Experts of a small language model: 68.2M parameters, 64 SwiGLU neurons an expert.
Below are experts of layer 13 (counted from 0) of a mixture-of-experts language model. Rows are named router (the router's row for the expert), gate (a neuron's input weights, with its number), up (a neuron's input weights, with its number), down (a neuron's output weights, with its number) and show model dimensions 224-335. Each number is 128 + 24 x the weight over its row's rms, rounded and kept within 0 to 255. Numbers have three digits each.
Before each expert's rows: "comes after" lists some tokens at least twice as common just before its tokens as in all text; "comes before" lists some tokens at least twice as common just after its tokens as in all text. This comes from a sample of Wikipedia text that the model never trained on. Tokens count by the router's weight.

# expert 19
comes after: "=", "|", " =", "\n\n", " also", "See"
comes before: "=", "|", "\n", ":", " Candidate", "See"
router:135128152148127143133132158134118127142123151132102134168141162155149049127118134152109158124115141123122111122148112109086118094166130113096174137093166117085101118155095119162148132112142143130114118136139108138125148154153133152106134121141108113129126076121145129113127124096097137130091130122124122096142114130126098128132144125171
gate0:113145140152110085082112127093131127155105086125128110135134131103139119086124158075086116116130123140144147087092112142113074097138137137197133106141144117136076103095110112136147158113148161164147108176111128162144144118144140178115124143134133116093109085196141167117136151127157131076170164099146133144142175106108132093114157145107
up0:150113155144135116088112143126149084113152139138094190136116150177166152100088141121119159130112084138130140138134111105125112095109149136113124122139100123070103146147138098119136148083153156104169127129090096128129109092089141137116126120157114131183093103150124129108148111151100127180147117114150154174061130135116126130122123124147
down0:158086113136159119154159084124116107106120092138120086109171116141154141173156145129142135143089129089153115131117123099111114115107178123089107142118156123137129157107151127141116098124137116119129157141162145129104144115133136122110149184095154090093115145133136127073125117128144145125129168094171156131148128164166135170053119106140
gate1:090113130143155108120094118131121107125159133100131135154153093105133113138107142140126127097138114140140112137115138133141134139152186134125173111138159150090051122112107107141113168151078139135140146116147115103112117097107171101090125123160110135132112105147167153135139094084147123146108118097122137097125152148108142107111176125131
up1:095098143150147155091121151153086115137122150097127125127098068082147112105117152168109149165092108147121128089141125126152169056148111079117120143125129136109131128127113119092157121123153121158129131120144146097141149114093092143141103120140141096130102112138178149122115116106103126082119120116124125172091132138114133103108129141131
down1:144064141134127139147092099115158107107157152115130124123127116139127117111162158144109137094105104113158133140160130181132136142140121152118156131159152087114112112144119152119103191136118099128107143147079143145107121124095091129108151131121117157136108180122098113099164147163153110160098129131123093146129108123123129102139098139105
gate2:115085125175138134131161102113099130173165152119102111139083146162126152129124146179089117142105134115112135125108144082127147122126110140124116088127137072137092136176106137095129131093165121098153151140133104129144089128170144117131133121096112141118108115137145141096150133183120178120108108183118139139091123153101116123123117146139
up2:118159120103148127083128135115155095110126149129169135120148117132154091151109162057115106123147128134103122143156131149150125148124142071123145116142123119147149141102124101138144123131097146125113103118141153187095193111153154081126116148184105154120145127094128103127139092070143084098141114135109154107132101119137134133172146109104
down2:123153129139103115112136119158079108145127122139120136145127124169151137122164142143094092130098117147112106090159112156118117116114173126157098148136154126127129151139126134103091126122150109136146118143073092161130139129137098093097163140140143129134084126114132112102153111178112120139130126145050118117147135133106106096097129117135
gate3:167127170087143107163121109130114126099119137146102114073152149139111104128080118128071135105106091142114106133150131113160067071127159098161157127139124130135132140169122106126138097120127104107131109147141133133124132084130140119156097149106116153125130103108129133120108120141153103128126081133146119115102144102161164132110118161152
up3:125116105158117116083149120098144138118103152101178151127116135144122147121166120136215136092093108098115137095152124168135161160109113159110088088129120139126121128133146140148126112130119126109112135103122160156085122148133129124123149116118120131150100136149155118088139131198144126126128136116133091130151103175065131150150106166099
down3:132191093125150130136132132138161171146100087084096077145134144126104161124131118123111157134163140116065146137092126113120133148121116108123076107159154119158086119123148130113095109134131151140109166144106175129144092141145092073079103144111140132210188110164115160113124121159177128153145125132131116129135153166190132146108185133148
gate4:117056146104114124130145116102143130113120129161073093090114138126123119163120136137143133122121169077081178153129137096146110113137169128122151112125160104133109116153098138096151139095142110133136129130181127095116083147136141144175133105103107159131104128167130113093123134118159096142143144086121144133096135162135175123142119136154
up4:121168152154138085133108173136163130070096166198143084101115157162133133145169115113094126141146124148162133122163142123088194080100086186090119106134106133115098089156089131150091116128135086157137139132116114126119131175079096123120135162106101118135152150174151122098147121110124120162091133146173135130138102152122158101138112108158
down4:170085124135153129111086142165112126117143111186112118123139117124102148132146065119162128153149109148144088124098106154137124141134111118119097124081083148186154145148136120112179104118132099143107124132107107122110127122111110115177128142133149107118082161143145131130110119114079157124118143126121148108126132124110138116129138137141
gate5:135175138154111133127117124115128141128142155162114109096102088155157102100148089153117104146168151184131115120118117134091121180108109083141113126126164107104107122151172121139136178105128115154122121133166114125120121125125159120090117122147118181135141074098090147109112127123114145154128089121126126139167179132138119135109147110136
up5:110146103112153136094126130104088144114144122139115127115142110105141166103139126134094140149179185123131130103135153139140107163116199152136103151141127105124091110157100149139194157075125174128091145135163140110123107174157157120122145125170093178170149134146110155102107141125111106092103111110129137148127098162150128073137141118121
down5:086157140092112133121085086132141095115089133128137100107143161077100124144137122156160154120127138145126138099135160127123077094138132102128064139170121116130137127128139117148148135098108120185119110126130118143128140124119090129128131124127088125135110154101127098135156126142148120106097089108134186089144139100142164135116097113119

# expert 39
comes after: " (", ",", "19", "-", ";", ":"
comes before: ")", "–", ";", " –", "/", " /"
router:139150112100145133115116122167143131106153108108124150115109133193138138126145115172100149127113138114110126124147120170162107123143096131114093118076175146134134174055112096159161117153169112135183137148155110165131094100143151099120168161142123147096114090122103132138121132096136113128097136140119125136131134097097116097142130116093
gate0:104138129149115113067149107085135137130146149144124146133182114150119133122148099158101120116125156096123132119103156159102127108121106159137134122127109117116111135153106116113123138134100097169106104165106152112119089113108095110113140117108098152148120125136119136105129148158135103110136089132114120143133139104113114146145128128098
up0:152118108129180107162109123055113122100070119079128162132106137103129122118091190082154124141104104156144122157179095140091168113109097102122094139152109145107079143134115110116151149112137126152126143073107095096138112131138128145164118107145159084146126111107113140100142147120169150178160148154139158110116115159137103150147149175107
down0:127177099142120108093102113141065165131114165095107102131124113163116160129148094138171143184123135135109133069144104147123145127153113129131109158130147128115134115145098162159133101161130065156126144118173114095138131098133160093114138145149136142122168124120094132105125146120114144152157179131161157137104118150111116137160128153093
gate1:107159117140150115176095173105117122119145131114095089148164148149124096121120148144110115132132078129093081109124144125140076144140082167137158093158112113138082153129105097149135145085099127142099140121109124142139128133099122117174070140116084102161105124160117136115101146113137145121132143157143125133122132131096123118160118123164
up1:102105117162110134142131165130155099118108095152157117136115130082149090123128138143106140190128123127142158086088128136105125161106061124129089085149144163142094121132109147167107107117158090130120126119133114147132094086109143128153172145124193118115109139128121061125115182110123154146109125086087133134119162144153074137136124137138
down1:154148159106128162094146133119133123154180127117144107133128121106141109116122136119125128115135117146097151132059087152125101087114135135146067135166132173103149143123093110096159136153134118104120144157094145109072144101156157104099145146108152106123104084083111151110129104117088132152102127067140064142086121091140113143144133136151
gate2:119158149147126147076126122090102120098142155122102114098138118105164161128155149122078111161145149104101133117088112161105142153139133124144143114164123123089110112132081187120130132132100147163156117152112083127120124096086159085105145148097171129127147100154106122105161120145076132125116115111101119117114121113099141122151139149066
up2:140098117114150128111105137155136151116144058107116152140169160107094125128138100126165147084074110144124132104157148159138121095128138147145151137127166140157186132153129140101123118123130124142094122101117127105118117129168104106144126067138131139135108167146137125098087098100151192136101169113173124167173148090140123093177106149116
down2:124139084165104050143068152092100146201140136115123150107107102126107116166141113109101139123120149099101124075105104138120161140148159105144112100168109095135110087155156143107123150094150087193124145118098111101118137151110169125138101119098155132132171134143121099100099166105127132113140115128148114117132145123139158116096157124121
gate3:108133115095147103109159113115172180189132111164115136166136098126133149130101115143113159098102121104172114113180100154112122146090177134143127086119159117122115135139129105100105142158148147099125155116115129110163132140140113158158109130108187141183108130140135170108139117117126103086121124139091108113178128119122110093136085088118
up3:122119140139110137137085103133098132083085160129160131112122120102126114162119128130144092088146143131129135133078153091102144107109132142137140132116116146115138126112143178122120122077143131153136093140129152154086146117140144093139156070145060098098143087148121102109111145107132118180119155155133162134133118121149147088140118151168
down3:175138104139093089165157100128123111163133129089151131158173138104086140095148142122110144123119089143117144113157161142143097139138142114103131127155118116113132127091138139158128142135158178143112105121102132090100139171137160094108142138152132104132092164097180184123125095131135136115128143127101147121202126138128116133129114109166
gate4:126113125139161053130114148165131166105120139143080136143114116105159158143134107088120108118141146162143116119159113130109156119105158145137112111138118140088129117138162127132167110106117192143093126122114083099135169132150105141130109144146123132134125131140138096087140142166180151118101136143128135170113129097158092138161112194121
up4:131091117139092132129090109095124106127157120139138144128163163127116118120144127146112112110071141120148139168115163112081135144091115084111104107139138144155164139135098132110082164141126153131086122102135121162133116102098130135154145077124095156141119137171125129108124086089125141107145097150135199078138106122115128134167144144143
down4:127091156130161086123129140155142120145104101110153127133114136105090196189121084153114128124149132104161112140170171132145152121130114112132139162153118115115105144109127121082105126117108127131135094088160135102180174133122124109090121119116140143134112144125168154128109129133147134109137167099156159111119116134121141108152119176099
gate5:098116135123132156165154121127084144155143121141134105119112129145106138102097099137106110119123128138091158138125167151124153133053116131133102110099159120088101131141116115139140107138164109162135103161096105156104206142176098107114130112115121155101073137161169124149138147172103100110127146091132126099130059134140129108103155093092
up5:075110131114149120103156114138143132105129119087160124149123136127112148122093133101182119191096105149166143103143122119092102131163087139125165100144092146159129085103100162122129188095106112142108130106169137170122113145148080156157120124112086120118142154140135137108124103115133127152148124128134087152116114148110122146154122136107
down5:075127115161155090157130113159112127149099104148089124079124136117101106092114094148164106113158137091132112110128121094068149091122158151114111100121170151150119136154109148147146152119116128126118148102167120093137097134123132119127154117180099101126148111119160142154128107127119115120167126109120147159101118151128147125161119106120

# expert 33
comes after: "-", " a", " with", " an", " for", " on"
comes before: "|", "-", " of", "–", " new", " years"
router:129084124136096118132157130141104115171117098111108114117112111106140173123113199141101124130090150165161133104143182113157123162120099113129101100157153124099124156109190148160120111117133153129097139116125149100116091163165131115139136123116155137141094110140165153145146147123129150140127125118120110110208120142170123095083106074159
gate0:134111094129169119093155126161166083131162136153119130131092137138103151154139121124112093114152147149116113060158138147096119122166139116116143120097121158141143137127109094119104105136114128107117155092073106125170149150148112144169129102167128112169089140104146111128120145174119138141155103122128127119070136070149119165144114133107
up0:120097174141119108059106064116155109093114111129113100133085153157116141083147121153114131120139141143162124144144115125119187134118165157111152155127122096131107108132124143116140121096116103113115142133094093124167150144123069091148150133164141097137124126135140136102191130130129141167149082142163152104099135113130159129130111092096
down0:114116099162131138160127140160132133097110146159095141112118146128158139124116130089133093136126095084095165169124167117103108123192086118149178131123104134093142132131150132144122161080145120127159122141154156101080161130117144162118139121094128127097108096169153152088124113090129163126133177137106122152110142136161156092119145145103
gate1:147148096109125076087126152114161143166127158119095117125153156150133112163101150132137080160147121083122130143113132166102153177109128120104139159151118133166124165096124113114153118115163124131073122153136141102113085112175112154102127100130135119087126140176172122186127147106137123107132122132113117149147126070149161135111146116129
up1:102123129143128139135086162172118137136119141127104131134120144158149107101118136098138121126134132153157121119170115115140113132085147130159115116125142168140130140117130121161135143179077133118108116113154138147113145123117146101145126113111119160160145129087137127152165161094128149132094122181118182158115148148137121129127069102116
down1:125122148122166110140101114101112095063147149127139152141130098127152110068165087159097150134131157128084121149158109161088126087123103106134143106102145126105108100117146135112157122150086144182120086167165093122148110132130155080132150165095135156144148144118193133134137178127120158115114115158097155136117177140113164127105086088122
gate2:139141079132119127161148138122120198166121150196178152147119120132160133120144126120112106125114110117139126125148133150155138135137123099143110146111089179135148157153101125102138140122148137132130077132152090171158087134146121144101117159107130140136144108112145110139118141158107104141151105130117140084129102151115121141145104142124
up2:127086071115103141113111122174143140118116120106149142111153104130124142084097151081147149127124107144126110122157101143140153169134147145113089135136118147138122156166160134139159127141188115103109162110128133132140118169142135138124069119143112121100136093123146140128141149142133123104120120094135125148118107127144120156120094165114
down2:143146142116123121123101142138174131134162107120140101153128141107129160126063081160095137151115146073159136114162151110141135125093167121098139103122111100152181142182099110115150120127147143116152190137152139141169131135156150154098167106126137139182115085141100085136085154130102133083147142117084090139121112094125102112121085125148
gate3:141123142110111103097147137126131140138129106155129111114151139169105159115134110111130136122112113101129089114106093200118121155092182094151123145160157153116095092136142153149086173096160116111141165152078117115087100157110089154099135101152150114162104116172115151138139108125092173139100132120130118148115174131164106101151107109097
up3:164166192140110145115102079137122152066103167093111139108126143108157134159094115141126107157181137117135076105111121103094119111097163133107132138132110136146094130123111143117162116170080104100103112128153124134161120113118098166137137186137170131115146123134119117176116099134119158109103134144141127127147062127126130186129131170130
down3:131153113138168106104149101078119140142113085096158158034119153192153138153135164133157090107142153113102122193166124170121087140158144115141151159130094150114108100165178161096072166113129172128118089138071125113110153171135157157123120124132126105142121104151106129130152124119103132141151102146109126140175100136142155144135133110105
gate4:151102194141130127159127139123114164144108116104093155144119080103153131100146090119139068094110134151142109102127122105114126161170114111105112148096121132117119132152144130118130160122134163151129128181128152189060142140158118124177137077157149137119091161144122131181144124137099081108133154134162109103148160107144141149117097141094
up4:129127141066155137083128065116150071096128115137136097112121117123107124170098118090109171137160125107124132115110157143127140099118155131155110144165145124155072089118106082120111111180090087145137110138140101120112116121119146140135092141125154118127116101096111126110099131119153139149118094113147138142081132144139133145101155143150
down4:129160191125126145121128120129175108110129169116117126148152088107102143144134132152169084189113106153126158099133156164169117133091138090116152122148164091127146115134153110159156180108101167128091129114117160108114116164128083140129133125109122143080105118151114129111152167144119130100158160145130126115122106152102146102100139138142
gate5:150125122142106132122125097119086186130134112097101118098158151169130107097143137111135157130095136159129116133153086146156107170129107133159121101114067114103078149146139081130124104147109139137068108115085164130123104143118188111085148115142127085124137106129126091085163151156119157147125161170114156107134155146110117146095143094127
up5:112131064129097157132127156111168148168170132125163139114153157181119167144123140114153167104153157119118172128126115150128152169117140109122159108144139078098153132154100104157115125112168132099095110116135113078129113163134121121126135110140137121118099163135111130148127100176104139081144077117125107118133116082133167137118117125165
down5:166160101103145123139133119135127130131123144102093105135130085144151153129154123134157116131139108106100099116125072148121086156140135082108151161115182141114144122144184113132173142119090122095136114130131139151155111100138152110145166113146112169050092095103111103111154128124132102108123155122137127096149132150136169128105142160116